config.toml
n_experts = 48
experts_per_token = 6
d_expert = 64
d_shared_expert = 0
moe_layers = [1, 2, 3, 4, 5, 6, 7, 8, 9, 10, 11, 12, 13]
n_empty_slots = 24
router_score = "softmax"
normalize_top_k = true
balance_loss = 0.00278
router_logit_norm = 1.0
norm = "rmsnorm"
lr = 0.00557
seq_len = 512
train_tokens = 380500000
steps = 6264
Below are experts of layer 9 (counted from 0) of a mixture-of-experts language model. Rows are named router (the router's row for the expert), gate (a neuron's input weights, with its number), up (a neuron's input weights, with its number), down (a neuron's output weights, with its number) and show model dimensions 64-127. Each number is 500 + 50 x the weight over its row's rms, rounded and kept within 0 to 999. Numbers have three digits each.
After each expert's rows: "gets" lists some tokens that make up at least twice as much of what it gets as of all text; "mostly gets" lists some tokens that are sent to it at least half of the time. This comes from a sample of Wikipedia text that the model never trained on. Tokens count by the router's weight.

# expert 33
router:498444468437517478417454425456459519499585398526502544494461499546473579511461517618509595461472464512523574512497416516404449416467439469453514535576527462579510503506430493488574508500502598
gate0:495524446583421589517527564530588490516438592510614416449522596568430533459518504475496507476496535542583451445471481452565575528444412425460499485532505444517541412548480540480517417488505557
up0:495437481448536597532490553444542481472421420516549462517424477529484548478518548435529503450478539475475445477465499505537511535475442486467599561467446545486599393576412493439588548315491475
down0:478440465497487479458442535492453482541453590534520498498511547493369508504541577444524472547494480441454436517512410507478547587467436557589489490494557508523482542567522574548553506455508516
gate1:398471478453470443415481457501545566433587445420497481481543553501526441490443546456490501455609497561512485541429525489548457526476548463526471509381521454440518480571427499631490620519498528
up1:456491526558474428476475466473582577421602504530471514455539555490536477474471480500486463534610384558509487522426493513515466550444556545483404519377435449463511523528518453618383639510481544
down1:530447507540442558475502519519552503490463490504582446564554461448437470484482547529535446390473458386566495378561513354464550497411513472538413477477520589492544489473532532466473467402482423
gate2:442544411518552560562484543480584477474499556515535431545564502435544433546479542506407510501530449495476473551504476514369422518522585523524450453509507509538539446393425479449579510396353552
up2:514523440474524553586460522574534563445488475544534552501540414481552419508469454462454441580577498483482479593544488451466553457489505546402521527536524448523555586516595390560444565513438566
down2:617566498416422501472507544544539587633494459461497511495530421557518492472455471512497499433504522491426577502400557467482498544523464473469548517491477407565453548507474576515416556499528445
gate3:438472541499456509543468583488473498495463477456423502534456554487477463568494492490435557533533538504471502515465515474471476579561611559536457475606450540536517572543438589450513434545534522
up3:528512539467692479541571435518426404441549525527513531534592489416491476530525485523458476558424458534498519495500442503510436592406489414490506536400454445509493434501563515514447503484491508
down3:487541465551480514601547618502525537503496514498537443499439488554531491459486572502546459571408437408461455461606474570502532442552430439508493578598454504573550435563502483583522505570537481
gate4:499383543545469457505569444535512521582504533558491487545471515508531556494452465475509492518486486532466447523552544453464556404463488503448573480429491623541478558515505543433511476552580515
up4:540614529478541531611462557450475498420539490514520515464488510478458466499551502475527497463529515500559540479458466518611463521516545518513466491518538474474519412483484425546536521480447449
down4:499562466489536542454498373410521493492427474488547508498484469506496550465525515582553566555443487421469435417517483587497487567551530544553520544534504472522489435405404487645505543491476530
gate5:466447481513509453448462475550616495540482514531540520498408519465573484483552528485539648498400440527584523528458430542480444398470507512529437526439411586502393536606477515509557577503525499
up5:460465482503531422476522405583574507494455539497538556442449532476608507433521493539538649507436494508586477472438438501494408433521553553564453507418479576496352538507398488479513531477508470
down5:463647456494587453546602511520516554548441527423474419502446550524500474587491472562457535495488551466526497530537445501463425423470544603537502474456525532465526552512453467409649454406459599
gate6:558411635512550471467509583463568540408457516482439547570564424415425590498601531597537521408493497477467458571486411525502446531591424453457414519528525529556522506467464538466517491523504523
up6:540417603510540481529411534423462552420546505475428435489535462412541554453526605519568572496470514471569520479598486527487507492595530483542516438414532618409542589451438508486508504473502544
down6:527498482493467489446548470504487495486503548400491486415511514426461585546544541543478449553539468428527549489481464548436412520583557517495473528537588482519542630361490552530440566504590538
gate7:363501484499560516543527440579514439585488535490531425476569469425445482460517581526404523497487599381406529522554485575519516530541491459497534563502610490576477459529455567435517569545513477
up7:440583515421574488531503495518492442566558581466547444473501511483410486457474532487430577573495522458521399512605464532539482560554526521525385481559499479590543564563557521479415475451439455
down7:424541539562538474448486466522607634512452488543553465441475454493561452532499550579458544539454556414523500449522507519573546524540515459558527422502530472482449497529581496509605487583508504
gate8:448583468595470523383495506522472500410381530549500409526438477451415569503484505482545576521617436506437492532458550511479481496432473466464537485512521416526532539557412453441525533410414514
up8:458551457549395448428462492499461520472390512562521404480481473535521527517468555537574566522568431547403528563450579464479552514464455394445522480474541407563534470514488417492466486484477546
down8:491472411551511494418376513408461547542449498425433499590506477411416518525475564416510516448629554526501582483502453472581425532561436463466566524582463414489458441476537525577516496473542556
gate9:492591464522500565530443517474565517479549551575552560510517479500454551462453483503490496518568456496423477528416515531530426381487472530537483519539412526431505470516433516503623532493514538
up9:483556561532451502604466529499508543447571514553540546438533537495454531528371480495516578527501517503424512615423485507524535422460428491463510579579459481475491474510504506465563500618509561
down9:597436514525464528552429509616487415470625488434538526579574521471481539530439538543590498490431516486521538508536411425473430518465471561475449490511480506449450531500491554515495522445469581
gets: "ed", "ing", "ated", " known", "ted", " up"
mostly gets: " made", " released", " won", " used", " played", " held"

# expert 38
router:490454533478482428415499441496538512418465475465556513439429561467528470530428518531506550496491428448559488551514469421515529509589539567410550530508561447478563544538465525558469493557539506
gate0:484602554540542575553487513509587467560493608471508466457581502498548535487533536557476447505485452559467458566465493452469451503482441511377469477559476512463537489580493469484533455493511494
up0:529585572519563570571520464508501535489501443588548460489485547488542449494527621613518548492499483493521424542556481423538509632503448505397528475488495381521535437613445462510529522551562482
down0:488447472542468493542490458558478480525579492517560526594587455417490462468435580454499457471578543481445539439432556526455521578497477438536507489453532474464492458529450544460369425557575483
gate1:479465485570529413448510445433590472564510406573616529469474630453590510395545467568503510411475484487469512566405488530553497581474512472526530473571477482523462471513515538425516419439496581
up1:460466395468434424513460405431385474514374585374398427532455531500487491461585498481500546549493614435492483537454481492498490492523437502482549579534505456554601426510482504557601491460524589
down1:441564480527536521561439496563533481550409414533485468442501429525580574431481486497548502471473520495525421555491519492496524447419416519529437406436545535521473496560450461556550452462545502
gate2:538520540511546521455538425505582493545504572577489472520521447485432455439519448465476459518584369403510600545519515526552488545545505482503528463496538587454383452433496546454505581547578440
up2:470540541503521441615511466494502494486511407453507530503458498477528508483537477540552596475478486645479400470485514490464544568507483476501494475564465425545467500588447413401467512486538523
down2:536425571539537502529513463486570418486478521489471570568513533519466484424514555426554487444456504509438460460470569521389577521524496505492474445434464506536561544497512484442404437447520558
gate3:483445400510499468586441472631418481467477480483584581461551477545584506513469591592460521507576556464507547440544513502499512485575526468407475480552452528522544435466474610513576543575480399
up3:574576589471494548504516458397448505582471575445515488562450484540417527426494452493447585469425482469467461553482495576442455468446454518575489535551559438494487536526515491445456496464485572
down3:481351411562532538529460473562433529518559454511533532498491550531498425524505517506443404427488463455506511490476490471417547463508511417372423547409521521485531552481533368465515530449494463
gate4:418492490461475434543503523371536505506516536495518506451485402602517518451438454559519496563460379416523451577429339519537438491451495398474503457473527544460522503497420527450541552510490478
up4:477544538558431476461558597571514572482449528437437496490494529471448508428482515427507540442527472577466624468596450511502499536457506459482449515521493438492476503488510466508549461501502604
down4:531526583436527481459459479545440416608436465477514500580506520541407457433506489433544491452604597566477609473528490514544428525524466425512511427518597448544463448384529551474529433416467529
gate5:508453505496474596447517522502545553492498591521599446548507475517578482394539534548458436516547471530580453594631577503593509600534480425465429483517375534563492471512490454500504511509556547
up5:531491549528505500580424527552534539517454502414462553480468530602496536518439544501502539563509420552503530561482494502413500457607413426489478586458456466570427582526456483534424580494444496
down5:571463411544461524543438460509557494575449521608499443506452473441552563506517496563520578559459529505474477548426450565464483583550539517469473524467468483502439487461593539584487525484554509
gate6:482532493561374489588495550542532532466503484510457426498585533496547491519579438532481438520554585567535551499532508531438479489536520456457485558610458510559516505498495423538487475541525548
up6:395526424563452543626476475455463532496454459493512531575535507520450537447600478435510460547481515461425503538495445551509449446456567458465489567531534480551524497495415517505542510446578468
down6:518475456487521528485446472489507459565556418463471435519397550499531449569532453507508525352517537459564490511471502444438535516529378447482501561507487449481500548525500559493544424452437533
gate7:590555485432411523575406505483512473468496472480474460497414528502545549466457492517512532483450499556513411568523383494455516547534515476457445477505517559567411559522455563479477429544439435
up7:511485508471406509544501430467501503493500514572533492518479467508551509413519488557556533546575454562534430594475431562566535484610493449476438553474480502538492505470491573492510474504489394
down7:592496498609509565490533466552527534565428589500520525472539487490424536482485446431515457409485524595448510571498467473571530530467413523437506553496592467565453426516496522430501528419487589
gate8:521394510551491477550437533541463579515494526475569458508410461490440521443394529537534430503486447487462583457423593481513507494530580454534497487457502533499429491549521555472561539586489532
up8:480402443475466479502469520504450577493481488532613470511451523466527527477449572571520458463508418467452563455424553491508541486592521445544490481463506500563412441537477630440530538576514559
down8:453500449481373430533494514501526403509564525523477510563483473516457468457529538473444546507438536492482458515572600550521543465476522442492499523511468463489395566478464484455482436503499636
gate9:441451482562468509516598480503533519559520474430485523507500522592455575550490580499481493517531505418389461496440538487500497559544526450491545449491637444546465590453487543534572443483566453
up9:417501438538524521404565528447452494524526513522490428523469566515517525568433496527427535416470508504491530528423408471481482492484458449515503561466454527450524533478495484520475419416479410
down9:461581491549481450474573494539450504512491454561480577473491504542528481545450509462488526481471490455557518587433428523528407525503490476507582491503433495501391496474407560505408456472477520
gets: " he", " it", " that", " had", " has", " who"
mostly gets: " which", " has", " it", " have", " they", " would"

# expert 0
router:499500438573452493528574518536437519488466450470505472557527439466474605409475593493578506484526482468434474430474469534617581532535541558438426484579589527524441405588529489475440631516495545
gate0:426441470474540483486486499507522599533516455502494531450533504533499486484422451507592455513442527525455556481504516464523487545521620570481517529579528642560512502531559457489483516484462456
up0:437499520447439496469536452495544530503371523466439562465610547524454488485367503482592485487496386457439550532533495492452489469496519572483460558552505587435501562555563520527507483439526568
down0:480519568448462506509560436536474477435455582466447493560449548427430469541488421442489548495509498492442463542432480521528589522348475485537455601594528426481417516424448493513497469431546486
gate1:493470414456543556459550491452473421501568510449507485485447450524536483550514473552505435483524504482484553547415540427452519503535514508463441534543510514470453571531618451487423457465429520
up1:539485450522477508445520466454477540531582526525523543514420475398564535486440562559568504534580440479434511493522471509545494450574511513461511459477412576493487447501491543570603494461507512
down1:475452533474574449472437477368429499530532464482539460501458522485499488492385572506396435490449519543537484501483422457416555517562476471433510484551473460433441530417542500520475558564461429
gate2:519543501594517548520496505550434523556581491502557487522483511452446576492535523492432517545449551484488574357552509426419532469505426548461531590461482495420610460492565609431531513476506583
up2:480398527609514569458467490551473424519577588526543429518527507425467556564495469487451505554497445522433518446583532484503480508457404481520517483504508429474535499522577498420554537611439419
down2:553434561475478496500473472454483539506499532511527574581486603463564548449545507480523602602526431531492526568474530423417549437462503539523499529504534473475520464460430411465569452487482589
gate3:491476453526384454544606451492527414483553537523533512479390468528557507580511565448430617518511512454482599486584523396513476452462532450426601516471505483455528515550374492490487519535452468
up3:487514356540448442489504501543571510476451475468619465463459544525539590561573563524428510422462492481511515435613461399567469530461481470513523397424539570469511458548560524507551567478478540
down3:542510491524488426506464465486540434513428474532566466542511583407463488441553474496415565650417441518497519582517499490563450425497482520507512441459481432444509562478559500573507527440474482
gate4:444462568545465444408486507474384555565462415463505499528476545463550492528531604533481418463520492479547529424552571474539465548525576501528533436500593541527404474546566561494601549497472527
up4:465423551475475370414545503437436514509514424412462504519530541422526512509502575449498441493490431501523512455568444476531479478585501435532442450534549502546405452513540546519618506484529589
down4:478445488465569543473447526523384541531508495475543520458479556485375472496482514416430488466444498445481403520535435459455452496452510499522413450528510509554574539512544536462427470502466455
gate5:477463581518477490428510530512598555494434465485474519396488503373565483491484492546513549470514404469465543543455589497479526473466563501547472550490507486550516460597493459397508442578539558
up5:551560431473554556578513483500413490501584544534530487605484460566470517510508486513492448554463652521501491432555410473488500528498391471449581450521435480498454577405510470592464555449459464
down5:563589510520531490441510541469429497609528536511469455469487518410416429519421463595462526575451488538569594528453417511536484479427421455488521556515479514468542474484463497538529505457473525
gate6:532517478434491478545436464518477543486561499509544423430558450456528579528474494486500418478512427534519374469579478529474441542587612523411509600565503461522461517455467497496519521499414438
up6:527523474423513511551481430509428505508545504490479435468508449448473504587488497509454456488489427554538363488566446586466476539543608503484513594652501486525473551509517426504504498532443482
down6:496529553474526514483479539461501572518473479552470500483501520483473549539538559549434504562488497439490482484572581509550443461563581546533489498541457467491543534499450472530567429500408501
gate7:478536506597513580449560472582540519507497435469447498544421470551443399531524554530535506480625548583506502493547541470503497587480518537546552499576522500462561608492528475558544445468579508
up7:456465524430490483502504522460471429496588561534482470508464452435440556479464475449452401480487457479503526409468483483522569515517469455443364401456415471500529453466400482501467472428521620
down7:537560479439544600472468464502509455428506504543599519565550541450552434570468428495528424545545503591447520515465496494541486471574552477496489418490428409457493424439489438515445601515446585
gate8:455487488486384530548513505629356542471484529445435449477420455388442474550479433412554488543529446441432539564539548450562463448514521531512485557433522436426450560460470463434512489480436522
up8:491538471460589497478499532368605486463592480529468566524574557542559520425567546582439570523425525535540506456450459540441542530476465548541457436564505564532541462508505532605508512538561484
down8:506500466480470491581476558526505491565415471481530476451495486432600520552528559560436557532574467481527552490526484414393451521572591511475496537440519513401557525507502531557577541523462413
gate9:465492414459453466529456485582483463478480532460504549394527526504450539520446619473452457461566514551534572600397475506497513570571523503476412685423567512528562507448496503483601480509491534
up9:545553621507505504497594505402522527517492490526484491524467461518561425485524350488548519517435470467505481413563486537489507433428410505519566345573465479469435447570459492520409506458531418
down9:531547464592490472481509409438507518476531514461452456498583565433505455525443500526598535473473498475543432432587535537431495464420445494494395490517428506539455509497503501558514454558490550
gets: "\n", "-", "==", "\n\n", "|", ".\n\n"
mostly gets: ".\n\n", "\n\n", "===", "==", " |\n\n", ".\n"

# expert 32
router:460466511455427447422524515509508506506526483510442399469482486477471490550451547588442513454529417561576570446549575530409460487513502436425501595567494494487508517534432513522478484632494554
gate0:462363528473542476423444447427563477453584428475551459502489515599496577556456473364542411489613533520454444469510474537455502493459472588503590433484423475555479479489577435493575615409539512
up0:521470416450469440521521514479564480501565482519525467498561531512497563522474576418499482492586545494533341397530435657437502604460483543550535450416492450559504538489578514597543450566517498
down0:449446524521532473429390531441496499494394452551515464512546499563508557568478506543513436506549525578500453385576399436497473537367545573477515505572474443527489468534642401449531498520559492
gate1:552538456525544422467471535489515440506473530556592515460520530517527472476486483524573537460449466597541457556479570534493470445470471524580542590457508481454474562533449532592581464542527533
up1:544505456462517470564484455473498510524443496460498356438432529525472483437439527482540496476442535581503484522433526439526407560495522507491485527561518459463509441530437547492628498430489523
down1:521524530448529472506482498544536471498501542431426553553592492401545528499516559410468502483479401574517580551495506562515478545497476416475545509475462397500489497496463598487486496544443541
gate2:512543472550490414480452572513527463560433421394419487492510563503490504588406558517556479536561583492494500552477497625518541412452508469522553504551512553599362572558519440537546462478471483
up2:473428501536474434556453539507532488583445471451444469467504568488502525564454529544509435526470496444556449548385553577560504482443450488509547543551547448567373529562507458533548520471439476
down2:543561601517478550468427541549593524504542441398481555466591513538453459482484518438425460551500519498474586541510541559413586468500449528468557441564557443604467590600514370433530464457513507
gate3:532440477430533510435536472543467559443488506421538403590523512490589465433522526436387514472474594503550563527522553516504527560506582491509475520517486468452527484544426550413603456457514517
up3:535474440504543446408533438549479574418464545516530506620544503486583508543517484412445552537460549437526454564500617590534451518552575520465491475449447573477393527520473508424572375502413531
down3:532522499510465527491462471448515415412495482419531485499554512464491489510512508573514432385485458591517451519516502523521531530613491413504505644434549508501477419543615542448411435600557549
gate4:501444499501468481534535497504482501489522526485566520529526503511459388524484524436596472549521489522573424465552485504568511505565578465535549591453467433428424495507555629467492474537510468
up4:528392601467460568499486510530512560548550553581555477502442546539485540390447611471459542459528475458543549436490518506474491529404472515532517513515534417581506432548552449431499480535421481
down4:470467424525509539453571574594511478554514492408446580589470506545495361524535531445534599489463522506456498503471511488506543536504475509509440464558559540449544565482555630497528484456420447
gate5:441463469566495499531517571599495472481432427463520553442404515468548608467535511448505461505474429419525513555465403479515544530443550553590618461526481484512519483520433387446595567441490511
up5:429517496497463454453523547568512525530485529513450509528569485432580430576547528558523566497473543412566528454523522495476600507517491495492530540419516503578540579468437451588520506538523512
down5:549511532543549448402563539520437425543511397499459566508462445526444584539515451496498528503565433521493528541435434526426473574488531488456438561555504513422446523576586472539422586593492510
gate6:476600562523534526531522495510520515450532536520519495402491502438460493567535506437467553541488501529532411558548399565603548470471481447516617576502477480467564533598467472535492458503565539
up6:490626557507520550509563438508489524422452470551501491429489525474505482552535497512483589531531454600535415578455454599538500461423446433476594532458480477482555501553453511575527434497552459
down6:523458519508569487600479620558575528528432603523435570595536504468433512516460462561454501515459621513532596469410487493555534544453452478567473439452469453524477432430471501451481561421407402
gate7:470504540438537493376487514478487589539463518503497482542518475558459524481416566482438548434559515523564527449513519483481489440472478485520457485505539518510463614530497582473493471558460453
up7:500507488542475502558556467549473445427605454466542507471557448524456450526485460558538544592457481530437475466549551463488492552452542541418540534404457441533471474490461382503472481506540501
down7:494568495474513559499482455480463539441446408513445509473481416535547538538481500512450519492609425530537570470405555546527451389502460435515451547485440568516510486512519505528456390542586534
gate8:498439525446482415480546623527471496521544462509566452472582604456449474524480541519565505516558464552497522526472496519439542394513535361591464442472479595603491529528416555486491538595561506
up8:487580477531425556486380411465526481581496551463458486506480427534460575470491492483415507496488532446511473416480579378507484579504500587423531501489483417432499549505555474492522530522443489
down8:416556503486511494503475474542503441483519577437493530467510511504578459461489506448525515526408500536467485546488465499525489571438587612438485502576513496564544498434487507505497495432469498
gate9:567507461483443511447606503407536461471469512539510472540490636539452474530552458475490425521463462509513486409554497533468502470509563474534535526467550544535506599512451503524478472455480615
up9:478523565598461550466391388517455509427570486456487594425479491478472507519447441485528531533431587527462508551513496565448450384498391534433528494529463474468571558531516497530454515554555520
down9:547441512524472520589512523473505563514540523442476601523532446537547480481405587461486607630544636513500447420493526570569480474639437512481493479522479504495492487481478544510413467593522563
gets: "ed", "ing", " to", " g", " t", " s"
mostly gets: " could", " have", " took", " worked", " returned", " went"

# expert 46
router:546573475549472467640472649597422541507462493537497427554561474458407496518443550434616448469493478542423514588479570468453490560465437480464553526385399486492444492428601496493443545417391450
gate0:511448410460498520475536471507567592525458425427408396562604415426473508471503560459531371492589333405546497594471478493433512519516492519594500536530466447474481535503505491468465517513478519
up0:451432528511497426472470459516446457574503519585448550453468488474534474456433526469440491474586508474519483506512447455416549536526516454516460546524479509525554463524402490542456590459502393
down0:443513409521513422556520523579576521448420497439533428525546448519457440532443480423550537537496514619438553454572453540489458538462441568485595455453538583514419522477566437420603543480495508
gate1:457476489526522552576606497588498468509481571548414485607476455522535571549478533444481557560477564402511505541485470502500491553503445437505509542552542495629456466515536449404478564450546483
up1:535558514490484377433514508481517633393471457517517545558486576541550507450493585466472534544568510506573441503542549491423484535510405560645535547470459516499435466460489491588481563504576456
down1:564538552473465519456487524522386394538463455462537500582481427480499508444470525558502453520551585508381558591501509504553544424468524515506478544550510454505464479544502410573449455552588536
gate2:572466486486441496534556518497415510541453491548571569436502508520604538427521566430465538512485533511492522630465547510466539474527528510495482493532505497417440516455591474469422472493451411
up2:473496626499489543537462495477541566480538464518509448506529465490495439568472548479585424546595503471604588463516469565562446433515530524561505532550521496603567469495469502545592525430549537
down2:524544601418545512489538551444449534543463475538521494488573523437615455465488466538572467581555439568548548499494433534512380600392528440538503457446487508503513518545461532541488471426566448
gate3:470503505456509437482544402548469472551524556589540508494421554398485459622514461522611489596533484485487485498505445528547435461455582462519432439468454438482471468653577470494484503539473437
up3:579520500412527520545428483614493478485463633444493522491480520457507623532460446482459477480477478509492467568509553518609484462427515554490582479455519477507457441519589521448533530542432454
down3:437526500517495568492468534454412524448553559466473479515519434571472560548477548556522510494468594434444460456480520555480523484491517484557501502486472427502493557512505430436535440426373503
gate4:515517432521535412511483559589589437502450485559492517524485521541497515555394590599546431459472438519451487565525503535457452520566488502463462543418450406496490549495400537411489531463473532
up4:511472583428462575449542483419402518475555482451492454445504475460545499460589428452441565547516561565541512414481482471543534510399523490534499417598531588498506509530561430583530443518542480
down4:451522551535507522483604561501434424484455448578470584467441531494637562524572431505486470467466558470569528495461489467548542461503522414521433495583491693443533500523451532469523493492493431
gate5:412540447539552463566539536476435545470467541475558513519522547516442496488541530516474532552520496548455595478528579449531494498534518505502536419452438477549567550526499482572591441536448560
up5:437517455532493448535509520480421583504478492465524516520529528542477488466524543508597497493598454550444595469511542469487544517499553511468597446483448512471544544421496519548564451544421527
down5:525505488571494456540496443493491464413473586462513507508485578534466495599469459505534433518471597471554512459536428498470528554559503494558617546532354430481476525517603599484589596493543515
gate6:405544497402463523560437606523570440552416478621533491600562447478441537541472479526476513484457556533594434495511550415532491517514469483563452423537437540523543509490563566444516493547410574
up6:423592549375490566498444591525591400609402478605508533546603476447384519574505458586481531474480615499575465529512469479538477554531545478484462401502453494541546519470522512413487534493403570
down6:513510538460460462445409523546457430487398556506522523484458527462564505554547520519478476571502528563630522562591577534411519479365532394450622549640522624453519506524412581579488447564575447
gate7:462465580428481536530534598557464491446525536592503444456413495474499540519435479483676502520483526587441521563471553589654517536480558502371486531499512411519492502512511485476519545478532472
up7:494460554544500435437527454416569447560423516514552499525541475433464491484454560546424456504486569492536477397537501504491540540462567552496653482589472584465496487566466513431504474591482515
down7:497528491533420479473398519490524513559513500521452496492428539497500541538541413497431512522492532528509577513487507527459415365463447460488548461454524406516473487525483507446503481476433539
gate8:532522483472533459513432436472565500550589500484453527448527467455453515531509492540639487495476477474538507501491545515485464529578465516474520547398506513532449440462471599542566490463510476
up8:442508512526490542566571546474474508484450484534566478498443568508550473474572493460366469527464519515444483530514478425475537543424582452555501483560508539529540513521480375465469500480448528
down8:493573556556527528510540513475550498492505545562516475480521428416506468504484437378480420605499558474543557537562493369494495476501587375526502520507423486496530439496529519531573513481527507
gate9:537480514546485502555480513553421385490313442519455552563493533485550602491488528463529540477573497493458624571492576477522537569509444553395461537424511420506512476489485476515476528490439446
up9:383478520530536449495467496491444475529580524471481537529468539530435565623521450498506488469497499543475568563466533533485581576591588515443487473568588449509406473553473401479440500576397390
down9:375462566434571524488435477376541494492572357456553536554404553441534474479559447519560604496476591491470490500533467621412501520591550434495532574459438463428455432463571506578437449501544502
gets: " ", " Or", " cont", " dist", " r", " ne"
mostly gets: " Or", " cont", " Col", " ne", " col", " dist"

# expert 24
router:552527404511521434536483434477409505524495517559388536491408474411454496446490519414553526515469534537488466403399524524577619486558473549549542486551512481483455411542488549577506476532534433
gate0:513501451596549487461464520459536488470532584558513423445515475505481449407457546423489555489547500573433465521591439463602508545580450527459471655500420464554458421476448510516556529543491499
up0:545428474537523517503599435559495551484455550443528475569506371429487561511541452571408569564499495589593488572432452508427503480534539526460531494464527517456580523559484528440496429553456566
down0:437517526490555458431577470525498461471480462464549400407450415528537525466497568487467494609516484553534481467509494490499565551588528554512458553472467537610471467391419471485483449519452571
gate1:492576497590563517460498506489506473496488456554599553536422651485492440393425487536540441522448493435512467421469466477518518395507544451533496523484472463488470456489389450487542460462511457
up1:489578568488514534552468576510555442536496460516500547436412507479589428452480451472555538412459502523500460452397446533527483370492497507408478608510446516493577501514440405434502506550529508
down1:453556576482535483575524602511491491401499518500486468545462494472544464488570458489467443533612501415497579539546514540551545500490586473486367529494474414522547491592543498539419553513539530
gate2:472422509466617409443526499461494519546453514391489465490501483434522579502472549590461499479557526491533438514449446512553481505413428547448444519553440486553519471487468512512530512484517506
up2:548473475512422584511443518507528492365498454594519506529475575468496445475490440505537444516502512515541544516466455466425581499544560454544621461516547590473438552548562543481440476535483441
down2:547507487461462565432521507532504508540578383482449589429462540441529562522545519457468480505579542410458511513527513399450431397501482484521519473539511462400517415478508454469550467500471514
gate3:569443517511602452462477418449537566501529514560509524527467440423580506583429491472537403448560504463493553501489495529584457510476498442520453533522465644447521507472449557524503514536504534
up3:474670531456497471441565413481482424503455532470570570527443459525453538469479527534399506459545557502567510528437554468564459534470543542405503488483422488541514441448495400474490559450482490
down3:514526489551556525536492410424444480507504436568470425442514512459547513554511430465548498561390446526463488526514466395461497532492537418477461541526381522483591455526555569468401525544566514
gate4:469478533501498368511526537468531507452503606393553479539501508522430488530489551433547432489475504485518484466489496600509426454496527510509505581431573512517459493517528517484633569433538518
up4:477509546479591518513443423427551530494549408535349519454565497567494506483543492482444480455517524534531562514504488509450484530473518460527465442515417441505441495555561495509486452544360581
down4:488573557505409476506552534489443537481518439518522593583503540478498411471588524474516553551484423394496550520449526495415498535565435454538510576544551545516504481448554543528598515509470536
gate5:430486463480397523503496527417485501494599486508485476444469573442482583484469516448601471492540584511439517475486484548507468387463476547460461432566464570520515526515500538522544504562469491
up5:603486557471575496458471520612465535473427533558544549577536429493457372565510448515381466449462410500516485471512530465482543546506500439488547614492574421464553491526521483522478499466556481
down5:500469420455516493463464452539544461421466481537496486527380534556546496471470431499494487532469436557498534500459578428533483560435500503574476508510543491441516425572360490471558457467460544
gate6:532517514499463543506551521550410581463479550524417512502540470495521493469425472489541533536547512476514504456426408481505441496463465549547550499520510534482467504586524403504519478521532530
up6:449489500446535532494557547442558467516521461537538418502441538467535463536571553533398458532490541517511504522550562524485578481547419513480475475505457439623534466548487447459482475464507451
down6:474506463387447537541507383430505559478552538535449583575434447531484551504562478448465488532509539498506417459541595506466501499457537568446623453464562523513582464429507534521592510579513504
gate7:548549498498485526388447559536427598572532487439538476470383556479549544534486464567566538460425575456415506486540492431482561536511487560538527525494642392533485546557507377447508437482492549
up7:464465521592497439592502469514518363462544529537576470530550520513418445518521594478424463533545530520491486542558456548561497502435472481429425533548493539470466446573506574495605525516484481
down7:487465503547545514511527473499470465453479577570457438464567538593544577544467578521450545531450497571465524539507484497535479566557429447464508468451355445444522433557486512509542608517559481
gate8:357508539494429543476444482564458466462492543444523427508448477554497542481583551484465550444487466563469527417449471524532432612402462539475522575582490552473534456590507400556536534486474406
up8:436441564488510595487487477387495443461496517525516449436488458535423523540552491468489568532562505512512515398439415584591471476552492566454505565629423472593527526541489472575496448477395393
down8:479456511550448526491533451509478526575414444430527574526493517551560549570465462420402572521504668440501517496539520476465543494493487532520482585581476516457504474444468435489526467488507592
gate9:438496460454519446522537515455429611565568417534386344461600442537458511540506484497460496436571533502521490576533600559449552482537428501524515546485503521525438453523399523449569441564469528
up9:517480494563486579503485490536521377489379541498539540513502567501557489469464575499609534525389500541524441426466455497507443498446591466444549457558427466465432600488577553524453556491511502
down9:487410408525450411426503594479543566351512472461497466472542448565539480525440534533487564433455575476516532414424539414563512469496468386461525502584574578504467544528490531534501472586449571
gets: " (", " |", " m", "|", " ", " M"
mostly gets: "°N", "″N", "″W", "(s", "|---|---|---|\n", "/s"